Below are experts of layer 3 (counted from 0) of a mixture-of-experts language model. Rows are named router (the router's row for the expert), gate (a neuron's input weights, with its number), up (a neuron's input weights, with its number) and show model dimensions 0-95. Each number is 128 + 32 x the weight over its row's rms, rounded and kept within 0 to 255. Numbers have three digits each.
Before each expert's rows: "gets" lists some tokens that make up at least twice as much of what it gets as of all text. This comes from a sample of Wikipedia text that the model never trained on. Tokens count by the router's weight.

# expert 72
gets: "b", "n", "ick", "ab", "w", "orn"
router:130102150114122081067129139100105134100184160200084168185166132115168128177106117106122106132139122076111095095096118145155142101124116131141062155138167106140069129137153113077139153080151158099147081127119164135126145210125111149163159087152175202117146143094120175177184165116140087110
gate0:118114053109134113104120142140145090135184182230134148145141143183194100126138159143093183153176182058193084107123161131145090094116138066130105076152162097147107187101097086135127084128095130111071094088139129120137151141129172137128152088153127133095139122106137146122131118127118100123
up0:214141232128157146125129141083108122108114110000142105146128128062138160100124116148138139095063103141152160167104117138114128135107131162136119180135100138041135124130158129078123147053142119137132212150105129112098145162116114129128104160128113128141092160116122136118122143122140132123
gate1:153131144158142131103129081112119168150130133168136122130154141151157144136167153130126127147136099080098108115130121101157164130112131128125105089131097135179127121088159086081142119174158139105133130138099099223093135184084181072165122122150151128100245207134058155146126123137199166089
up1:128128128105129160128131181139120153141177124066114151172114137107186168129135122106149149109139138146158134112133220113118124128137104255116120102117128123113143158164088131134070128122131118152192184129183145129111200122131075184110150123090128128172132064134178121131159168107084096127
gate2:134129050159124076130102089112115152063081097117152121168203073099114077127127130125076135106127098121147088127175125149143090125156126134145106171130086127121099100076133075118200146126070127115153008145157148120129176146172102108123124110117101131121160093152110180128156139100126125113
up2:121154087114109127130072083119127141114157147114070088178081099106114127123133133156196173119130203129203125106138128141176075125145127119105148140047070132129169209145137149191139149136120125123147112083136090146091121099144109155090150128099135124137140138128117127126163140128227198119

# expert 36
gets: " the", " The", "'s", "The", " his", " their"
router:168088167105152100130099174137071164084157147138118163181161154123133082160103117088133106079163078096114064073118097166170170120159113133147118132162143064186094103158174118101130151103153183096157119178063141171136138158127121146132154085132177133092104141114141168172145158090119111093
gate2:221114134135130192126155176127157076160161123161169113148107139132134156127128120135162135135109145186132120138142154189055145131131141030131122151094128109120132153110096158154117151120132062147107121123146125128208133104112125229132159182132091107139097185109086128073155128119133149150
up2:023081123128163135193118115087149168043097128092116194111122129085118133126183073151081123119134129089119128094102023112134152139116104197171128141172168147172152128169156121104138128128126135128143143128120159100126124135171125100116128122095164090084086129131177136143118133101111099106
gate3:110103132131075124138129160150139169135128128141188189115186135187134041198084127134074159128137115171077093128124148131041125098113096153123065111130154167126190136196096117132142119113158128136188127127162145185103079129179128153115164130158124132132120133170193135132105127121130120136
up3:163104132144116139123136140185086192101159102126110127139131128078102166211085170134193127078135129034161106130105105128132136108161120104132167176142107164165084085084142103162136183123143126133126115117100088097143199096143132071131077131089116156126118130093132148177129147133135045123
gate4:142128144184162136121227106126075089129128153125142129127101145131100158124110135104226124155135128151170114143069165095102095107125164151196169168107145194153086139116129150199115141093177113150028077093113126106140099123096127127127143150141135176153080098101128122142133141134108117128
up4:129138163191169128123206091126132074118131129096142099113111134146119141060116128113164134183110131103146141148108196123122114121137166137152190153132138193139038135058134122171090123138134101133110090100144202088114054171108127122128161138115137169073131080067159115097119129136147127116

# expert 3
gets: " in", " on", " at", " with", " /", " for"
router:159092170090186115138079143099092150101149135157100179188158157085176119160092131106123113120188100088126105081110085156146137096139100123125122115186150070149105115192139083111133151100150155071146096169085133189163145152156046158164167131150153122108065135117140136155157149107147130108
gate0:128119129142140126070135000101149113116130118144101132112100085124132074139147163147168165131183135134122181121152152069065131119125134140096112119173187106092139128153142143124163152100081127110207190118128137160075093125147099152157089131123125132146129139136050148159135147148108085154
up0:099168211114124046126126046140121084092144054114077109190129083115172120142112158107147114123134125176130117133140135161126148089110140131057102129099122119122103099146106095148145119117138127136149107162117145113121214143127117184132132229132155123151164164132076116128129157145129187110
gate1:161125107131142186082136140128125140118149100133201157158125070168109120163112129135130134124127150122131142084062130053072138098128139131115123120155150154150131160203118146128131085068065134079124162128126128125132144116151121145192149171142140157147091127237106155179185153100060127128
up1:044127149164093101125119105131160104125114145128088116114139176079186122125128130147152129110114124132155101128185058176178071137127096125140129153141129126059181087112123043097117166155143127087133112128115148139126144168081137070119128140133134094122147167007130128091106089144132128088
gate2:132160137121126122130120077109092066082129114146149041121138092119150129095067127191123174183089132080106165082120123150104157104121085129112127089160134134141123157138130126190127145131117136129060137128135225127097078132172076128123157149152186102114131127121122120180103107035144108119
up2:126140065129128202088141172120135185131082144131122127149098117145115169113134143108158112108086123128125096129146128145124115160129168079122072130117131157200150136126133111117104085163157159161205082088057096115226119124124160133116098197098137182129141187070129159139143126110084156115

# expert 14
gets: "t", "m", "v", "b", "w", " t"
router:169108158132144119117094123088087136112169177175094157213121137111171096124114157099103122108126107091138108098116105187147118081143114161146079117171201116142086107149142110076128126090109173080180123129111134140158191156157107155165157081166113178092139144102143204140130182130147122074
gate0:214114158053113137154105110128122068121193156075136105147152166159114154125120130139175137126105118127103117133127093203117129022130130208072131110132132099084138107134128155132074136136121156112130134115120129124151179173134118129128127095186190106086149129178082104146101168128134112101
up0:138129129123138121125144240140121161190121129130069095152127228107132062137172181122113072145159126108118138124111170118125156165109143130114106068117119134135158131086160141127119103047159140132129066126155125161132096133090099157119169130097064190133136152165119138161167136088111107142
gate1:104126123142138065082155136128157124111163111150165121118094096128138129125141157116103145138129201108168135142143064182112144142138133096136144174131190118165096153171062126157179139144087137138093115203150133055202119043126128099131129140122154132146107183127087140156162120136128126038
up1:203141165156195164087174113124128022134200164167160124119119124134136101133143115131114138122121149128197128138143106129104107136133143159115155138085120154125114132136116127119218101101129165157118116144112101129132132093032129117128123055133100169160139118092082126122126194129113128055
gate2:132128179153134138073137147089034073157134130122109102148130121128098081069206089106132132092121120121186053130137196107163116106121130144056126127095220119135130143144204141194132131123177116152143127104114137126088127115157146128118131174132105125128133142118109126141116136110117103054
up2:117112123121132127127170097132170156108172136159203134146109083132159105107070119153112109124094122114125169079104132128143124140131131083102138163160119197148155072114139119110131080080096165106097085162091068132166123186129152141145015165203148096147133151105099124065137107127169151146

# expert 73
gets: "k", "h", "ay", "j", "ik", " Sh"
router:126084141097176093062092164082111159104143148193098126190139142090179135135099140101103145125126116088129070110120112168154149075137118194118119107136135120137089130138142116032150173077142141090193132168093147177154154189135119147138147130149129176083124124106145184146137169117157104096
gate0:104127124137123093128132149086117135063140149140133135066152121133067138123130055160126163119142180126124080127153124163120120102098173141181154130142132142155201132159120136059104169080115060121127114182162121170117133083113197131135132134153099127109132180129160138210131218091160110118
up0:067160137109121117098130132162125153090129124134133130065174117133096165146142109144122189128092147130089139134128107163118085145134166121184130127135190135147185156141100146120131118045151129154123076120106130125098179057061156169146127140133069183111067216108134140158128201138143097133
gate1:092129058134128132158123168116170121124164116119163101119109132119153112137099135101137129146174154148141043132094094111129066088058129130131123147114133095143117055130160078124179157171137152095147111116141085142113128128072041099063111116208185112162128184137139117112189127157130102129
up1:154184125120066138126115146142121119072128136124116148122110121139115129172114159111103133117100091133097107114131123141155212191120104140192126132123137167110142146129104127185146087093112068115144149123106128037104110130125131088185140130090195149031076091076096165203120130122113155132
gate2:149105137149117127180073129125151116077154013230137073135145095148165150138158176128145075078152138121129180138117081144138135158131201123116185114081124135087156118126090127094108139124135123129111107131129117141088146125142096036145126144128129131079149138136119137125130106156127204120
up2:049135055102127121084144133150067146167125142106122135213111120135027135119110080129133100126126130127180128113104126118236110128121084135175084124158151140166167102109148042128139137129130128169079145124136128123132154118111113141099101133168127128160141126137131065130163095177137102124

# expert 29
gets: " of", " in", " from", " to", " by", " at"
router:152112194069157109135110151103094142093137136152102183187162184105170095139116134100103100098164104056140073118120065151142127121181106136149127128177142077183103083162148094105138140091151170096153110197104109197156136144135094139137149126158158131101090147116151136134128164086142123060
gate0:205119118108156128108139087127111137114057123143116140078140047124142128125105125151179091096130128116095116102130097179150082156144147128051113071121107142131148073114124128109191129185131130145160075126118130177084142147141118136154107126143134105115141108188019088102153187117162095131
up0:096122159135191128161129170132181144139167107105147196131174165131151055088165117072170181032128192085127162125085116164122102124179102116107091111129125096077129122162142113123167088133129097129138144118085165136147168145105148059163128112093132132123167116149125148130124109194109164147
gate1:131088127134136157115138139127145122124187128116119117114009028125144194131128099134119154124240128140139128139162158103137104113128087187136104150126132140137164101130112124127159164116117157109135065093146088166132177129093183142127141169119118126103127129046128082137109141181102143115
up1:091122184032123122112089132039129091133121123152122117170129070112165096126132092180127113068129101148131143131172143162184128130155122201126129129142115119118168134134145117129096138144106134064114127152130126105125140230143164153126107129099175178122163031126121128127114146180143124129
gate2:058148171120186175136158135170112124116147146130098121092130141117085128067103125128184204075125100165157128141095143211066101145091123156133128126161185126119119131147098132129149130132122116188128130159134139089129120048126151153105158123076096073115073059123133130076113128069140132137
up2:187052145121118085168098124107162127119092145103134178141176120134132125139128097128110124114161134056077119139146113093156120154132104031129123112126125091128121120136135128085119136078122136106128119171179119200166113162111069067130231128186185122099180135146111106136139089137112121115

# expert 112
gets: " was", " is", " to", " are", " be", " were"
router:131103148071178121128075159095083171117124176151098171166135176093132097125123117115098127118169110092095116102106103143163156098154120139154129101197138071197069111171163108106150167109161185105159085159089139152136143152167113160145146107152177182082071127094185151148151139101161125111
gate0:067194128135126117129147115095145093160118130076159136107160157146125140056117107134168135161124060064039130069116101128125108089145119127137128118169180127149115149155092105127149131127053070133159131125137069070088122096181161131130150131122083174115140122128176090155156074171137141112
up0:060089150128098096121101053115150117146121135125128162103063118126123158142143128172168165109153111094108164085136094075118108125205154140153113136134127150125166158226095131104139197150113144156200129105124134107091214111162135078141124110127128092129172122086127121115116106200126134130
gate1:133128133137122140129164124037106135131130199139148136194131139123071132040164130129122145126091127127074076135119108152145096133169085176250112144173111121200112152144087140144094120142087182127104128132115133140118138129127123132171134133168137123150108069120126121126125137118211160128
up1:130067126181102135128197129081130120140143129130128122092124174132106128134144158139134146123174131174110134128089099091079129117156128153149087121051153121125132136150083232109047129100129184159128164130126121207105144193104118093104122133126144049122128125075071128145084167128130141129
gate2:056125136148149131116120125059129098203133120128146128157149110108124148101070110127135127136135135120128054111136111128139090116133175128176138123140191118189114125110172123171061130130116096146092154054183149078195147139139139147106138098164153133130115168023128122118119080072159127154
up2:080055116129178155148128096065146103138101141130134034151099147164173137107114146126129128123109112100117156074166118123149219132133120125109153083159226116122124173081120126128100136123109045110094135140157099151142077129205130157126144124146136096105123118129097185120101143114164145134

# expert 55
gets: "b", "h", "c", "d", "g", "l"
router:159123178121139111054130140100092162127179140162071151149164156094166106140100158110100087126111094089128119082100125140173144119162112162113051125158143134130071131134157085064154114084116166084147104128122096194150180161149100155167147115147150162101100157059139159172125150158140104065
gate0:106098148147135168103190137085203122206151122133121151097069117135152129027092129104164120130148080109106137142117147121163146199135159111121069147071119154130110147107145104136147118116066127105154117112130129167133107093112128141089128111220131137094123159129192171127061121156151117122
up0:119118146107148124125141100132100067137127144137140108160139091173052157073104137107113115128138117150130127123144172173134151150120091094155105153124134170157143178221142119196070156179158191134116136166099144125070145151145148139189062163192128105119170172118109149076133104131145124190
gate1:082085137129110128124136126105139088096209128138134131076165036102202109167120107127108121155133198137129128131201122131146132153144122120128076071147090189032130155148129129134125165132088139111141137134087099163126112111142210129153138102154130120111142073129105158118128169136191138127
up1:127135149176112114091120097105088188092175099109121098131119145044132062129107122122091070131124188135136112137137146093170106121155065133171128120130143122079085139113118100160108108090134075123128192234125105122124101121131171131129122231105165170124164131122132117115135101106133092151
gate2:115139173129132130132070130150096128153058121104159167188156129127130105125127140134120134110128098085160117150121142074148135097154080129126136151185138127052134167098161107127114133128161146138127111048231144093152217148137126115095124126115147097098147156124121158126128042213149102110
up2:099137122139076085125128181077130240095163070103099135179189147142180170095097139163110125127128104123145126212119128064130122098125095143105074147129131124112128190102138149084156132094129084128120110134146135154145130118090139118106115118094198131125113131095158147123111105203081091121

# expert 105
gets: " the", " The", "The", " a", "'s", " their"
router:160102169116150103129102170137060174079188136131120149190173141115130068166100121093136113072154082099130058063115089160153143108167113133151122134163149073183099118164176119105132151112147179092156117180062136172140144154134123138134147072133177137100116130119139142178147153103122110095
gate2:056118138137112104169105126109145129055126130158121127144083130068107056136129132134104107117168044112118125153174136150168110086117110193117194130156125193148122141068121143118086106153071122146136143121128103128050180089141085118115063180127134126167139122080126135117176101100120131113
up2:119138121118125102096130068123076088094131054128128115128090126130163055083094214156137107133121145221118090130149147240136073138173123127130138128130126125142127127095189130126129124092129074120151136123070127129162131136148124106140095129103177107166200152106123100078147113130153140127
gate3:135131170140129094090159121129141085110146131089186125126134103063048112120124115167132125158125129106140118182119128123168131105096117200210148164122202130141128129099127117145130146168090149042094102153145172126077075133140138160116124110126130183124125234169160141107137133172121128104
up3:088132198132143102123140129099126072108130137095169141114164082127098153101110105167128121179128132110133111171087117126141098085094087165146177139125180131179127136098118058159129122153124117044070034135156157189146062097135114123091115089126103130119160152179133095083153136177136125118
gate4:120141131154136128166158120152078145116144092112141132128180134109113115139088128131128140122204112131165159128099159130109116119156096180220117159147121188147059129142130163152169135113120125141133195108097128143123151163129217097074073082120075124089124094029197131145126131110131115137
up4:132160113105106132160119121152134193085161120123131080104130135182172133089113174104106187163067131185133138141193112126118167133155156122076128085139107120075122127087078127134124071170133095112086116143135147155163096132146056145230111143157156151125132149134149116129081113155207157112

# expert 23
gets: "=", "===", "C", "S", "O", "U"
router:139111163107156111128124144107079191101146134153106138153168169108159110147105109100142136078178097101102111102106100157193165066171096170134107096175149092141127081179148079091155154086137142078174106143107121171181158183146080149161156087153186137092094099097143118157147167135170118091
gate2:084135110148148143160115192127122127121132117090171127128170112128094217157117046109128148127160111084072153091173112125124192126142155122115140118115137149087163082115087088162221108132177127140185125115110131140177118130131113078180132117133151090097104102110128064157195136128142110087
up2:126124101101175091127157163117072169124137099114115144124153144135127134124058082132135125100111128089144144118141090188178101081134146129101115152089125113068039118164124062126246138135118124154083111130117197145155132112199085111121153120128081147089116098116093105132137146128139183124
gate3:126138123086125124119204143155128133136030117023068147128096126120180129125129136131077181226102151098133107083134083129147150085142152172106129140135060118108134128172126131126129090111136188122120126156126071105137132125118135087091118143132131123124054162094113112156126133184135116110
up3:070143129131147108131136098156129157129050094045078127128180121153186118129141134152134203133057129089145093086141137180115145082152154118093132161141107083128113130139095068132152138126125186072113145167127035164130153164126134044123128115127128119163128150134118112153108125157176118122
gate4:120232133124074131198138222193147105137133132128077132141165117106121106171134141129130108147135162130100128055165153111122127111198114136079155135104141064099156112199088102129154169129108125125143091123129136168178137118124161122155129111123189134109126096111185107114188126134121100125
up4:167126113134165129107139168121098148133150117125157084129167203132123151124127131122120133070082092069226118203094092226035125107099160119162134127136139139138104109106139148124143161130151129153166183117142092132117074164114108156118121123129139170174090185137078141160113145129120109136

# expert 48
gets: ".", "==", ").", "===", "\".", " =="
router:123113154112151124125091146124062151106148136160074167155139178127166111166052135080119110081142094082129094111110080193198138115144071152142126114135152091178068106149147068114159155099154151049147102136109107185156142160144091126152153089152157136093101105098167150145172162120131127118
gate0:156163072095104143136136121121161114105138151162116204122129094103136106123142127173144236132152126138125119131134135128137130090104101167138127208120100205081131128121038127164126184137131094146148130184163133052158122153147054136135167089166102124101156145131133105132183151134150125150
up0:121152109148135132128157124120130163153125107152081111111113133118122113090175124128127128128181131123166140178128128186131133127123131127080148098079070182058082073045099163012140086138185141138179112121119113134157112169128107138126136130109127150125133099105058096127128137180129053080
gate1:125141142159142132125111110149127105126079108155151077168152138183118142120131171074127092142077144113127145162128125153133130137195112133135196127196109123122094135136150168221125152073113194124116119151111155107047126130146160170130140129129121130159094161065155150128059166103125060196
up1:124135072114140127144082114103157138185129128142166022155053130150145077154122128082142147098131145127125128116145128123166214146112113200110165055163148124097123060126103125099089128128129098122165116156123157140116150170099083136157088128135127098044152179182120136143150133131118153124
gate2:095117130122114140116174117129251140097173106142125127112135103131125095160146128129147139163127160096167066105137098143160118108119128149140123154050161138205105118163118145142119156112077133128134133159151134210138128102121043136110126099137131128145090131156221075176130125065139134145
up2:169128119113125124107132093190153108123125098154169126086152104141128127136109044127116132126138128146186164112133116073107124129122139128137166071131083221135101099113092101188137175160183128147103062164111080086105140193112103189122197126124128160133083120118115129088162146190118157151

# expert 13
gets: " of", " by", " in", " for", " to", " from"
router:154106212077139112123078159100101134117163132140093176150183197091175094155087112090101124101180114105114086115115064155152133119184087151144120113160140079166117061167202100089136140095155169096163106172103123144157143143135106137165147107145159140105100143103147137135130145087141102081
gate0:155127127082123166125121183091135133181149116087145150220129165184127136117161200055102192153120155090149116118122090105128140162190104171178073126126156088127168127140137138137140122124132147131149201142121124125114182097120119052200186124131102133112134102152124110082134094132137130119
up0:131127140141130169121089157120140077174141198128166168181132143194131127125152181119090130161132168146123095173095118115123126174169115206150100130124148107138209138200144118145154185128124119156177136131132118088159140104116143108165124161106014119123194167131145134121095116106103121128
gate1:119148129159122127092096146137171065145123102147138060130197150156121123075053130102125127142128177128139147144167086173109113156149146129125141152128127118101126111042141139059062113154127140091116204108093208098144117117156135133095102113134125191128132128080116146069171127061126107119
up1:073137158088129122079153132116113137090143138122168132020150117130128124140205193107161138129085124131125120151130109155126140126077127126068127078111140098177177127153095141053189151125098092141109129125121163158130051110100158120138135128125110135114136128127049120063075174101103111144
gate2:127104179099163120107116138031152132146143128065129154118130050154142091159096138126128092106121177132143112129132050164140156124076106072193075104153136083113112119135162126106152124148180143119193118139213112121154133054136114123125115102062100083117160124164127119124142140151140149140
up2:131138080149128196135139125185100155087085121199118108147119232077102142126131143146149161146129101077118125111129217098110096119131174145053179131048123147142089128128102133181111129086113114130111133094079132128142130154115165128119135190151166143151133134078132128132141101106125098077

# expert 95
gets: "m", "p", "am", "w", "ap", "ag"
router:138088185126129109099105134096090158088175188168073149151174148068184117127100160136091157099143107092139110109106106160145128070125133113187065130165181110153088120157152130115142175098116177077172106149114101117134196139145116130165189099148145179101122159108160164158150139148109074111
gate0:126132118126112128105124126134130065127151130127056123110132089126093057051131128136091112096147125156216170097129125134172084102110155136183127124113151172122111179127140099166190159073103110112126094170052033122133118117122152174160151126119131119139127108118112120137100197127110130192
up0:162104151128141102174125132146096122104102122110134115053135125107156125160130121054137128146085129125061175166057136150122171129161098143109132160121075139133131113142193159125079117175181135140126229116142132082073112122122074139150110132116132178109093154111195122131179056131130151105
gate1:100156116167090050072158164178133133144133128147114115130161125144131119142140128091117076142244121126108198064064156136110151170136204074152143053111123143082095158123093126182120137141153105108087134088136153124178117141138125113127091102159133149155112109117101125148161089141115120130
up1:148129112081097113109180148195104096129138126114085109148134130104139129190031154169133129128152093126144146127163125124125115143103186161129107089085185179120138210128078140163170158139146091126147136076147144128141123149091088128096087165121134145161046118072123122177157154071105153140
gate2:065117177128130118120101112124079184079136181146137118146138129100110131121055139114085063133110125177128166123174128177063141113108094145166119090210190170103149126137152123191100129163154133036156154134132117132131143124109095153153133103104110101120132177156111125132132166185087167130
up2:067152121199154127085098138145125160120130145139144121139125101119151134146109165147070097128157129105129142083152118146132131199170154043179117134154144090097137128109140144144129068129103130056161112123122128178128095127113107080217092176137133116124080125107127131121109094096072032169

# expert 44
gets: ".", ":", ").", ",", "\".", ".\""
router:137101183100156109125089141121069154114160135156090184151143178123176116166088141100130111084157087070111082090072064166167148099136090146133117103144141080163106112164160057112141132106153152041139093160114119172153152167146101127154162122150176137104102125096168161158170159113145124127
gate0:094067110146111137127179121209136180130136128147118195159088122140106130150112121127169143118110130131112150188108158126130138097129127113146074134138125214194154128146120128108089126136124114109111056144135141163144124146140203080128059194173161154144099144145152160198206145131122128117
up0:101087125132087115109119117185132178117147097126067132171047116120121109112123103168162085148076117064104170161127182134132134147148123049139119129132112145186130127118108161085144132137121172104121042154157136147115107124165171065097077091131171112177096130086085142115139160126107089087
gate1:205133141134139062133142131154162178134118108118106184157126151134181123154118105122112128097135136090139162127089127123057145130091088144122069126147143067128168179147141126080156125185185138095130110129143141118038178147136122110057124127100138151130091133107189155113203187119117114162
up1:170134107129128105125164108170142212124112069123123135138122122133170127123063129154127202103129131129148165125125135080077130126091121127128072101146134107172164175130123083100136139173140135142106039165087141126112162143132122124129131188131139138186128130165187131120206164134176136223
gate2:154141127131128107123164113122165064164138120048137108124129123120124251068109200156127137081010127118135135152117112111065128183186146141107114084106129144126095120130130120130160128126135127129185154126067156124125131099124103139127086131100096139177123134135143147092122121158092143089
up2:137052152126127138142073124143106151110119141148135136126147175206110058185163080097127125237226155128146096116107106136211133138070088097123113125157124071130151183132149133112100119111144131130085100135152097127126168125129140179132160130130143135086157131132125090157126130100152101127

# expert 35
gets: "ic", " New", "ual", "ary", "ian", "ay"
router:153097160088165089084109197144104145104151143128114143184144158140166099144071136116094146082174119114153100070109092137143141079135101164145119158180184085136097087171123121122189180101170129112165116140113162158164154152169114200136182114154155140103133079102133161165149150130139055117
gate2:131139119115142092060127172115101119128160126150111090044098129148121202125100146134143142131079140077130121124107092125124128161126085129101127144125130118128158099096114142144108232121136032201153162130130172196157153146157118151112158118184114126112191122123118180155117153112072092109
up2:134160149137090130125106110128062141029082055134119113083112212136109180128114104144128142130123099141167109140133110068140130106111081123072094135152132162130137103102151131163134162118119123182211136071129118094128136135072206126112157165168134161104154127142161115134196133132100156122
gate3:129127138152153182133105101096075090125107168168142120175124142149151098143140168093071132123127101115124128119155136063086114149117134132125122127111128123080098108129126185199084159080131141148168132026128124119153125124171136127175152149118128200122150139130133127148135160046115013154
up3:129127099102131124137122126126139151098127115131119092162117173138131111108195122163173030125159101101177153122148138031105111125131105148106114146125142123127127057122151074173083233123127162127112084142120178081147097181133168114130203104078113129102162138145128145153139128123092170110
gate4:095130193136146194129116090120132112138133137121107146124104144096150099206194115125130092128166129138100160108082174138128137130123145126066138128140126070164149130133128147090049135133097088117109152123020125197090060122104153138146122199090087173134117124116132127128135140126137054113
up4:127107114079134096129168130067125071114146145130123117135126130154062155115128094119126118117107043135158130170175076082168151125146117135151136112083151116122067123128168133146176127096074183108138140117132130094130139137173107113133155104133184118086133193149155138101134130244092207151

# expert 122
gets: "h", " H", "ch", "ah", " Sh", "ath"
router:141112144055172111080083162166118171119147136145101174172135142101155077156108103072109155108153125105123109081120101158146148100145103181126096097146166115138105077153120112067133166067137158096171131167106108204194150171154120172124145136137141165104108126076157156154155179102135079089
gate0:161115104114181148118130104136145106146164130068172152236124116119099091137119123040116139135023156139110159119099118100165057029131091093131132155132134138152097122130130128153097089159128229129158122128135108159127120141140126117143140130148063116118109129118144134132115126110108113151
up0:131098123161156119112107103137115068135140161092147137130145141126114076133157112116049134130048188141140137110093132076132084093133093149151143191139218223134122102099111097209129077128096152172179121172137094121121077105162124135131145162115130121091118127126128094116099080118099125101
gate1:130140159120106131171151147110137142122116099180101110105127153160148155119126127106120179120102161114128151153129117142100073103186128142127118127173126113134129116156122164109209132110118126114169030110141128166130119121149122127060089090224138130216063148042145135108151066085100114132
up1:153082135128143086135116156141120164140155133070128122137154149105116106100108149130173124164141123204107176090075097129120110128145154146216184130122161126113130117121106041218072146119167085144117120145128132066122117131135119108178135091125153177126109076176122120167126149133140126037
gate2:154109091129112162099093134143192191118189101113122255118146129137205133151188125117181094139106126181123131136074141122138204164128151164129144154087128110127085100133119173093069148081109128104127130132123135184158115151119126095130135153124120174113124130126104150168160127124136138140
up2:091131131203200095129176134056075132112096157163129025180108120135105113097068153138100172114134127049131118111227141136126080092109148106130079077112122120117146127133162100180139142132109128142111129129144119081093153132124127153151124129134122119121104081154126122119121130167127103188

# expert 109
gets: " in", " was", " as", " is", " with", " be"
router:122072159081173121137077148116097147098145149189092164164145171084142091141115118118100114099161110095096101116105090147164159106149088162148118101196138066172103079178171105115161150113160152100153073191068116181137141158150097145134165114149162147110064142109188135128140132089145129108
gate0:128119104117134119091144055172143143129237130109118114172052067117115126152059178128133123142070158113126081140124122096135128110102123116126061092125071104129132176141062119149149138203126082099166107111114162129167156127150097137102172131118116138122135187126156133135126127128131195095
up0:119136159130119163107117151109072126130098137132126126113236166166175126060164128158129104137169099141125159121115200112185128150144131135135128177081139126121092087149178144115120165047116202150102141185123100141082128137110162128151114174145121140119122079108109157099067179102075140131
gate1:137093128140128133121101134128082159116177050118146144131096057100140162183126139091120099135130151135122142132159104096161079124129185135074074129127106207058125110066139127154111185155122128173131173106126133134080233124112118076111131155115108131090119132134125104122134147118067135192
up1:122112088152131134110114134136088132090161114127153177137136113130201139117126150091127122140121162140129171166168105095128031161145145124092107128125136198092134109119060147127122129142128129127110165080127145135094255121079112052098119134050139159121071092123132079121117128115128150129
gate2:111114149139139074141108073100128189116105129130096182176126165108120128178100099029124129095100132127053126132091109116137091132126156104162142141191094171125190104111128142208118128131170192125081126121094126128146160067158095122141130122144132171186130080096131127126105141102172174104
up2:143120146153109154089186206157127128146153148143170079088073161158127127084147145143099116141158138129128136168164143164129107105129128137132108114079166068196145123177136038096136113091142068133131128066155125104121093122090177115130102119118104117078128152110128039110149120177091071136

# expert 111
gets: "un", " w", "qu", " ex", "v", "iv"
router:170081171122122106063134122127099161088145150159101170131151140087187126194110109103111149099168083106152119096107116125144140069160087130111049131162164116163091077147180149090166118096121159108123128178099117127147142145138106169185145092148134157096109153120184179162165193096103091131
gate0:101120140109129115089120135165109132118125129152098134123145127117168175166126111151082100128126147125204065096146128054128144091110111127063137137131122145140121139084131086128134118074101149118148238119166126154131192134102097101139167148118131122082104103115221124144176124065072133058
up0:112125119092150076111137114149124129150101095145104128086135169147242143190173116155135113155132175132122129071165172108135119121119098079090127105134113144133113087070155144108134030120133171086115164101151130135141165168149123125188192157122128171154118167072137130139133145068077134128
gate1:149173135136140130107150158131164120144207141150129135136132126129175139136157185083118104137172137136145030127140155068143128112114099137115128152100036124054123153179127148127172096144203079150130186129112110157183165081127120121129153109123130156124131159108157131105149145152120072210
up1:127077129109137148084128126130127158130142217170144075136102158090128123124137126135157129130103085154132129125157145130130150078143067204120157061118126126106109096056143129149148186161116144082117073163131128114123128097120111125050126142156166116149131126208081117091080115057106065145
gate2:052205110187116125113128145126093158129163125062149127085124156106196165137128126124075141115099108084164120126115128109145125122159071134112127148118121149063115103050209113142147107130133129138151159155129101117154099102094125136121126127089129166065100109122210082133089143136118061171
up2:124133131097079120117097154117131121141132124124174089133205137098121100103145132125105155126134174104132132125091077122175065108122175206131076134076131123106170155106094130114047092128092131124089139114094188173134121079132114155146041156094132158153131051123160150123146061120173131126

# expert 92
gets: " p", " c", " Mar", " dep", " sp", " m"
router:158096148097161108083119128109098165114159147168088140150202130112166112149105137084105151109139098114133083102093111124135168108168075149162126112156170125160105115140172084123152186126131157083160082144089156157157168144177088182130150078140160158093107118083164176140185169053120082094
gate0:116150143102082108131092125142096141178118097113135117128121183130124101191147108128122146176135144179032162139128128126134086060129181115134153112145127112113126136151125182129123137136083170155104153124110129097151120111139146168131210106144108126132062138161204006125127124108190129121
up0:089139095186225128129223138087079151092108105167146151095134143141123177154078149140131122117143134120125137146121092119128174183129127124136140130165135198161134164170123083189187126109107103141101108114124149136115159172131119122076071126123105124118125076075090159129058078154128121117
gate1:105126150110115225121133124118128147131062122217098117125215088135144132130130107123099128090130141115111136096136114052104130137165117083130125094128106142140165136124216107130071207142105127124130113124172202129116111117101143184116105165058137147150114134137127127120094119097135062127
up1:144144089129134156116141145119132098144151110040110167234165097159152138122131201124159151126126141126118126073065060164063129120100141135126121134131114121128089135120133148138102149150115115140134139126126186143124156100145159080204128130142105172135192147078111127049153130125167199126
gate2:125128152096098146126214087120135113128103138149140143114130066171128087117124136145184148158127133130134135215129158069118135137148108092098086095126123126089129031130140148132127122126127123179118120201132145126122129087195135168135108106170131146076081193044147163155100153134116103080
up2:153103105155141149127117128098130130134137135122128084179120192121127194117106190134141121110151156123120168064129103170137175130116120128209074109152136088118170138106090161131133129126102142133202141122158064133138152110150124180135151135051086089193127100106054108193144140068149146149